config.yaml
n_experts: 256
d_expert: 64
d_shared_expert: 64
hidden_act: "reglu"
normalize_top_k: false
routed_scale: 0.707
init_std_router: 0.0143
vocab_size: 8192
norm: "rmsnorm"
optimizer: "adamw"
batch_tokens: [65536, 131072, 196608]
train_tokens: 505200000
Below are experts of layer 5 (counted from 0) of a mixture-of-experts language model. Rows are named router (the router's row for the expert) and show model dimensions 0-191. Each number is 500 + 25 x the weight over its row's rms, rounded and kept within 0 to 999. Numbers have three digits each.
After each expert's rows: a language model's description of what the expert responds to; "comes after" lists some tokens at least twice as common just before its tokens as in all text. This comes from a sample of Wikipedia text that the model never trained on. Tokens count by the router's weight.

# expert 34
router:444492473513469483498551488519564493431529517498522519504503447503486479537561498484516518500509503462481506514534517513507453510523536497496511512470507488489501480490522507510531463514486483515508514479531520484486534445510476469473497506508516483516498523516516487473494523486500541525477489495511537512480496521496484465544511496506489484527523494507521495500517480517464455527481476468491523520482526511519500438528530479497472475469522556479532448551508533495454496548544537483527517459523508493484543488501524479499501521506458494484537505525469489510453519521478506498
Numbers and ordinals in sports and chart contexts: Game 3, ranked No. 19, #1 hit, season, touchdown, fourth, episode.
comes after: " |", "–", " the", " in", " No", " first"

# expert 18
router:472499490532517460506533470477545498456488537510488512486523489499516499525513501510469456508490535483495482556566492516494476467506474501471427515488504516494493501524493504478493503554526544524517515504511484501508534473500487506513475491507551478493521477488491512439522519529522503476466512528527499565493488515504511516543489487546497471510509483514483498513542500495452488502505508534510518523526501500536437491524475476470496515518502497472506517466557541519490481537514554484525516480533522515477528484518466498514498535492418529496501501525506500490551490490483498490
Capital letters and first pieces of foreign or historical names, such as Zh, Kh, Gh, Kar, plus table bars in battle infoboxes.
comes after: " the", " of", " (", "\n\n", "-", " \""

# expert 43
router:490476454536480481487539475552495478472500519503503544510536438518428523489517478507491482499498504514531517499551532505484478477511518511449529505472518533519480495505523554503488453494507499555494513505493520458520502507491489497529507528508495526499478510485490528503476518503479568525475513512470480542490532551509510486506494491537552503567558471482494476463501489469485447501513473522531489503492522475487489496520492511450509521511515499480485496508478490521512493548520502499517472444500505488477578476541497483506495506487494511522502476507501507517505529499501505462
Three-letter country codes like ESP, BRA, FRA and accented letter pieces in Spanish, Slavic and Portuguese names in sports lists.
comes after: " |", "|", ";", " L", "á", " P"

# expert 31
router:480469506500489453510537483524515516422501547506516486516525463524478440493521526506475468528519491493550474490529501520482455510538476472474515532469500498461524484496465535462510483573520461533491503491500499471518527448508494518522458504494557514474526506509483498509481484482481529500499521529512505531515516523512499499537490464492514462539555486483481468480503504468537481502497516527517545531506505495510476490532501474506529526496550489469540502508537530509519484525494530503489486453540496486528546480510466463486523515509473492532488504495481505496491503493519517523
Pipes starting or splitting rows in athletics and Olympic medal tables, plus event words like Men's, Women's, relay.
comes after: "\n", "  ", ")", "'", " 0", " 4"

# expert 62
router:474478483522492485492526521527542506469508496503526527508515469506510472523530495474483456507459525474530510554553474490502488513517489492446475521518513535504510480511483483531495475513503539516533516492509487486490507514497490499503479509488534502512520474426479525476481489503527503507469554506515503543490536503486468488557497476530515525534513507575477473507524512493484468496503529522508530508488558537500482445509497471467538510506471483441479484483499499524433513556492531472505500501519525508472522490518484533526500540503476460489497551529499499498513503515543483500
Hyphens, table pipes and assorted word pieces in church history, climate tables and foreign names, such as Jo-si-ah, John, interest, changed.
comes after: "-", "|", " of", " —", " Sch", "  "

# expert 10
router:476455496542486445482548462537518510446487524498501544486500507489484501534523484480506509513487522472488529534549521507487470533484532500493521508509517540501488504479502528463498468525495497496477504465512472482480480471511499486536521508502520534466471495444492565550507472504480540484498500517468522499493511506491513504497517496520514518550552512516510438502522501508509413497467484547503507534472482491511486496521538486496504513509538530513491485493510508536492485559494530496476472460523537442472521487513493498513485520499443530505506494482467478513506494518522520477
Subject pronouns and relatives starting a clause before was/is/had, such as who after a name, he, she, It, I.
comes after: ",", ".", " that", " where", " when", " He"

# expert 47
router:472491501566477434511521499511531483464493540513512519470497441489485503508519492488519504508486514478501548524539500506497499517492514537442517533477515516485473518506500521492522479532499495524487526496483509495499512501489480469487489529495498550485452494472479514507476510519506554513472501525477483500507540538522504471559550464527536509569561479497481431499514478479514466481523483512522501502498507506524510496521530504466488519534505479472522461521505490450504488531514523491490518471524477489494568471557486484509490486496471485518497504525491513490521473546500523483
Line breaks, pipes and name pieces in football and tennis rosters, match reports and player lists, plus the verb took/take.
comes after: " |", "a", ";", "o", "i", " Al"

# expert 37
router:512521497477465479503499509495554507455562496491522478492498520547497492501502520515484488540487517429507503491542499477531468527528509501468467522498499503481517473450486491492518473522483528517477477503492503519480513480514452493502506516498492485477488524452506519511504543513518551483460497532495484562488536505553515490519516502523476516580477462486491514512515498470478440522490524532494506490499511484491457505563485471496505494523542496482501488476533525507491498517510504483508446457570539523506519490533483463512471519514468474509521507506504488506477514538487477503
Field labels and colons in infobox-style lists, such as Born, Genus, Coordinates, and Battles/wars, plus = title markers.
comes after: "-", " •", " Preceded", "W", "–", " Died"

# expert 21
router:488487497500495471459523480549567523474477510489527540518530507511510478488529474513485450539484469487471478503536478511506497503519536463471484527527537526510510462498463500513523505519498485494495487509475486499463543523460494452510473478516525502510476457464495518523474463536500541541495500519486499572462503526487496490529496493489511499524511486555514481493528489502475430517527517497491518537508526513461471445537500472480512485454511496455465516542528525494464487532499492498503489490519534481456517501529502505501514488528481490516468504535451526519529481506502503495
Word pieces in German or Central European surnames (Sch-mi-dt, Fü-hr-er), hyphens, and "one" in phrases like one of the pioneers.
comes after: "|", "-", " Sch", " is", " was", "H"

# expert 27
router:437470478537482464470551482489554528397491497465501486495528513493519505504493471487528444493473522481511503499545496500501456509522504500456477503508514504489479503488506492490504452543499503503487478505535517482513553474465469506489493507503497493452498510448516533500481473502546548486520513498517534537522490502494461477542490492515522473516514463496521499520519488506467433519495477513491540498495496497513520488555496480483506492483466521453494456533498529508474496491486526504512503498521524479447522502507491512490494504529456492456495465536482522501513534503499494491
Years and day numbers completing dates, such as On February 3, 1932, and June 1935, plus commas, decades and "century".
comes after: " in", ",", " 18", " September", " In", " October"

# expert 45
router:515456499468469467529537460503539522449527530498536506520532470515512455513545520528472487531528528502505496519573474519501469491533472505459482520483522534496507482494491564459484479529499518529469480492495520463514511499488519477504480527469522517486467509477467539477508502486444515527498496538486504519535500511489484471562494464503522457525544481499484514490531495508481494506460500502497558504548488473481492452524495491511499500513502502493523510474517552482490509522476487468486478454533488499488513477542508479512543502515456509529513515492476530518487525502514496491
Pipes, periods, digits and percent signs in census, election and climate tables, such as 53.5% male, Total votes, ±.
comes after: ".", " |", "\n", "%", "0", "  "

# expert 44
router:493466463495454461487500452485536477467506509503494487501530524502488489521574499505497456493464557475472477498548481468529503521512504516483501535515508526484505468494507518501514501494540491506459488502558496482508514505501471466531466483536535493467498508447516546521505512502515551491493528512489521503503525528508516478512502479526522467533491491496515524506504502437488407508529522539491504511500481504475472472528465454474546473505497503496469498498501510504474504514530494459508495436565487490464516465523489476495507508526464488497523490488497504485483508522530487494
Headings and infobox field names, plus the equals signs or line breaks closing them, such as Personal, Career, Preceded, Insecta, See also ==.
comes after: "=", " =", "  ", "-", ":", "\n\n"

# expert 6
router:495476494470508451494560486467535505430484530480517511480501479500494508507524520506511488527468501504465482522584481498509463492466515452473493517489510511517515443492498550506516519478529481546492499517511493458472493500457479498524478499509513549497480465485477540481501478473497545519473536521493524519507533506475516430533500467525501483546532490499476514483523548486517463513489499511500538516479513520499482497525475530490539494493519534516499484471512542457499495505489501477475493487512506464479515492525510476512536475525473478515499514551472546469521498521516512463
Line breaks, heading equals signs and table bars in lists and tables, plus locating verbs in gazetteer text such as served, located, buried.
comes after: " |", "=", "|", ")", "\n\n", " ="

# expert 40
router:488523445465494461510526518460555537441549486509492484510485524538507485489492499482498500532497525473487489514550476546493471515509493504483472476499539534490516462512505546500519483520533510531472492492511489537496514509487470485536491519492526504464487496470500513507529511496513533533489493495471479540524529522500506507541500495523485472558470482498481510497499514443480469533476518503507561458527489480512455463508498471487525510501500505483471554480540543496515508528518477464504480458539514537518519485530476530492501508491447511542525518533508469470499531479496511473
Line breaks and leading dashes starting infobox fields (- Location:, - Weight:, - Height:), plus bullets, table pipes, and field words like Website.
comes after: "\n", "-", "=", ")", " =", "\n\n"

# expert 20
router:443485497499482468529550480501555500430447500494526503506474499504465491488524488497519493546479508462485514529567510532505463475524476510474497531545538501505500534507512544508494465496523469536546493487493503482478505493508443478518475490496520505500461480513497520481510488478478524513481504502473530541509518537520516475536516491485511477570535462493467500479502487468481450459499479537494509506503525487457516484514474486485532466490489501478520514500479539495481484569537512485494492490517506504473520512505502481510523479513455473537512520499479499458455479493486481504
Line breaks, especially double ones, after section headings or table rows, right before tables and lists, as in League table, Schedule.
comes after: " |", ".", "|", "=", ")", " ="

# expert 53
router:491459498482492486518553464536534511470494549488521496522492485523475459507527514530475481486490535511487459486535500498495494502506482491490537535518513525515527477504517555498527480492524462569481513504521498505483539500469470480529483463525528492509510473486515538515497531496495532521495525524501535511482519505498512488547474482533529498584543457491498504460521477446516460493523491529471500486489505500520507467547508483482531511453494479481534524520510502501466499528519517464503486452535504526490564491518472490504512519524464463505522505537492512504474510464538493513
Section heading text and equals signs in wiki headings, such as Career, Biography, See also, Results, plus parentheses in chart and population labels.
comes after: "=", " (", "\n\n", "See", " also", " List"

# expert 63
router:459474474507486469535526495508536516425472496499509507512500488474485466520586524490492492496496486499503470537548538492498471484497499479493514501515500495457505492484482525504502443513515485526480486479517471448507529478448449504509479515501489509485501481459472502517494491477486538478509510516485542528482528515507516491512464514517501457508550507472511520468504476481519443451531501528528549515458492507512485497539514463489494494502506520483504487491519496476466478528560544435481482450509510488459537505517490491501499487497457489504502492543520469496498493486515465492
Subject nouns and "It" for events or bodies, as in the tournament, the election, the club, It was the 35th edition.
comes after: " the", " The", "The", " National", " World", " first"

# expert 15
router:475486473482468501518539478534552503468516513512508504521509487470494431509561557527463474506498499506462507507531503512515480503499502472504521521481513504509499468492511561510550460538512507537510540479527499501466534468505492472523501472517513504527511476512522517463513513493470528525522494536488528540505493555494527465535473488488532495552544485496502498482519523495528461487485483463481510520527484498507520419500508500487509510487500523484498492556500516476491526526508531457513503443512500502488565487513490516520531503520463482513522484557493514484466502509502495491
Labels and numbers in music chart, election and sports tables, such as Billboard, Peak, Votes, Pts, record, and parenthesised chart names.
comes after: " |", "|", "–", " (", " +", " United"

# expert 14
router:514511478463450487510525502503554526445567489490485497537514510518506490515491526494476476506448525488449498495536492513487501506508539455505463478511540515489476488496515555506501499530516525514477490488508492489460537505474495500552462515502523520496474497488503525491544504479537534509509504518462480536549510544524526486533472489524489502558484482534511512506487484451467432513491496502497551502513496500491471457526497503484504502530496499476479525513526540511503536530501480470521480447534510534485527459527470511500486502514511484523535486539484534489481503458511486493
Colons, pipes and equals signs after field labels in infoboxes, gene tables and taxoboxes, such as UniProt |, Species, Source:, JPL.
comes after: "-", "\n", ":", "=", " also", " ="

# expert 54
router:488532526488431483508540489472532536432515502532490535525488513521487512527529526506487465529428508494483486505586489519487496490539521497466459503487535517518480479511488545482511511503551506483527495508503508480478511480501513480537475512489515485494477491461498523515516482519536534516482492551485481509513534546487535476503479491507509496525486483557489481488497486476475436525506515483510550505512453492505476460525460508487485505521506504482493510508478515472494488520492472503526505445511500518480547490535488498499499486519495537554540535534515515496501518491473469498
Individual digits in measurements, coordinates, areas, codes and table numbers, such as elevations, km² totals and vote counts.
comes after: " |", ":", ".", "°", "′", ";"

# expert 25
router:493436485522483447514526496524576529438483513502517518515519493491519525519530470488480500539466502457506511530554477513497451503491516515489453481522517536543465486510521521497498465474490498520473524500500502463484487499517498467520487512464514508493481494443514531520484463505486502504457505526499489565536514485485465519515522463503489521514500522554488485473545501493513448494486489540480537484493525518500491493530502493481513502504467494455510523485528507499455498539506488476527496459514505481472521505570496526493505499503466504535498479479499489504476471520536456481
Double-space empty cells and pipes in vote-total and sports tables, plus the pronouns it and there.
comes after: " |", "|", "-", "  ", " 0", "%"

# expert 56
router:472473473493489458482529477551538478456531518516512526512510505463470510519560488508490512533506506510474480512521514501523474487524513475485493463507530529457541486481508510495552452515498530545497467492494493470468548466478471497512466510535509505471462518491469530465512518501528511467453522507516501534495443511487497501521473519514484501515496490502508487486498470473518463510493470503493528518494522476507492435544520487486483538516468533498522501505511511516510477519530551493525480459508513476459523492603515498512508526474479487503507525472501465481511515498475478475
Abstract nouns and suffix pieces followed by of or that, plus reporting verbs, such as possibility, expectations, meaning, because, told.
comes after: " the", " The", "The", "ti", "the", "\""

# expert 28
router:472501490503488483488546474516523476461536526499466508524522471509479469510567517492496478517458497513490491552563483499493477520496510471477475519551543495486541464515470486485497498536534514506485484517510456497488538468469484486530474480521531542496499493482486511532490529542555507497496521522525498561516510495521512504500493483539545505536488497574493493514511519495523434513536535505509500495505495522542507488493478483478484512502496535490465517487503508511482473530545476483504523491532525502487541500484488490511477508472421519499519510535484478485540534506515516493
Second = of section headings in biographies (==Biography, ==Publications) and institution names like University, Museum, Institute, College, Oxford, Harvard.
comes after: "=", "\n\n", " the", " University", " in", " at"

# expert 3
router:465487510495483486473569486479573528456509529470533507500535506531465472536539509463505514533500493506449484501545520442502479461525522463472476525469537511486532495495530501468488500492541492495486501513496497468480521467488474503503483517502522498466512516486483538493470505483526532498513515514505508519488531485507504475500534491474505523539509455518519531484560476481488435508535472511493477519487532526484545509531491500485504516493488504493546504516489516499453487536496520480512504484509539521497538435536490471517493535541455503514473508506510497471477485492521535501
Equals signs in section headings like ==Career== or ===League table===, plus some word pieces and "See also" lines.
comes after: "=", "\n\n", " =", "See", " also", " career"

# expert 17
router:457513462486476483510539488518564465438476528486508516484543514500518481515561466498493488464509522464493480524537505516505453512515466470445495478533517488493494475492530507510533454506483524524494472485498479515504524471483463497494474526502525506484490528482480507492540515503511534490468524496489546526513521504525470541536454489539509475526510505498518504505537482500507467521550501500491551542500495519511476471526497501495470505489470525509530508511525496499450448563514532498512501473511488465472521510520484501519470497478436520483504467500497517492502524460487501453
Words after the/his marking order or time span, such as next, following, previous, same, two, 20th, final season.
comes after: " the", " his", " The", " in", " during", " of"

# expert 5
router:487461479519473471500547467490553489463499533526512507550498475537537492505517521490482448517513492485480540540561482509481433483529489518453460557510457513531508492518502565514499477503520512516493491487488523488452519495530482474515465491488497495461497506479462527514499499496489526497514481511518485549491515507482466474510471474522516462548522456508528519451576446503503475512486484495500523487514533490500497478509503494465496482488507492462475486513506503490490513525511500502501486471518497522496504524584503486506541492512485483516503479493501504495482485461507502463
Numbers, vote swings, percentages, blank cells and dashes in election and sports stat tables, plus the verb led/lead.
comes after: " |", "|", ".", " +", "%", " ·"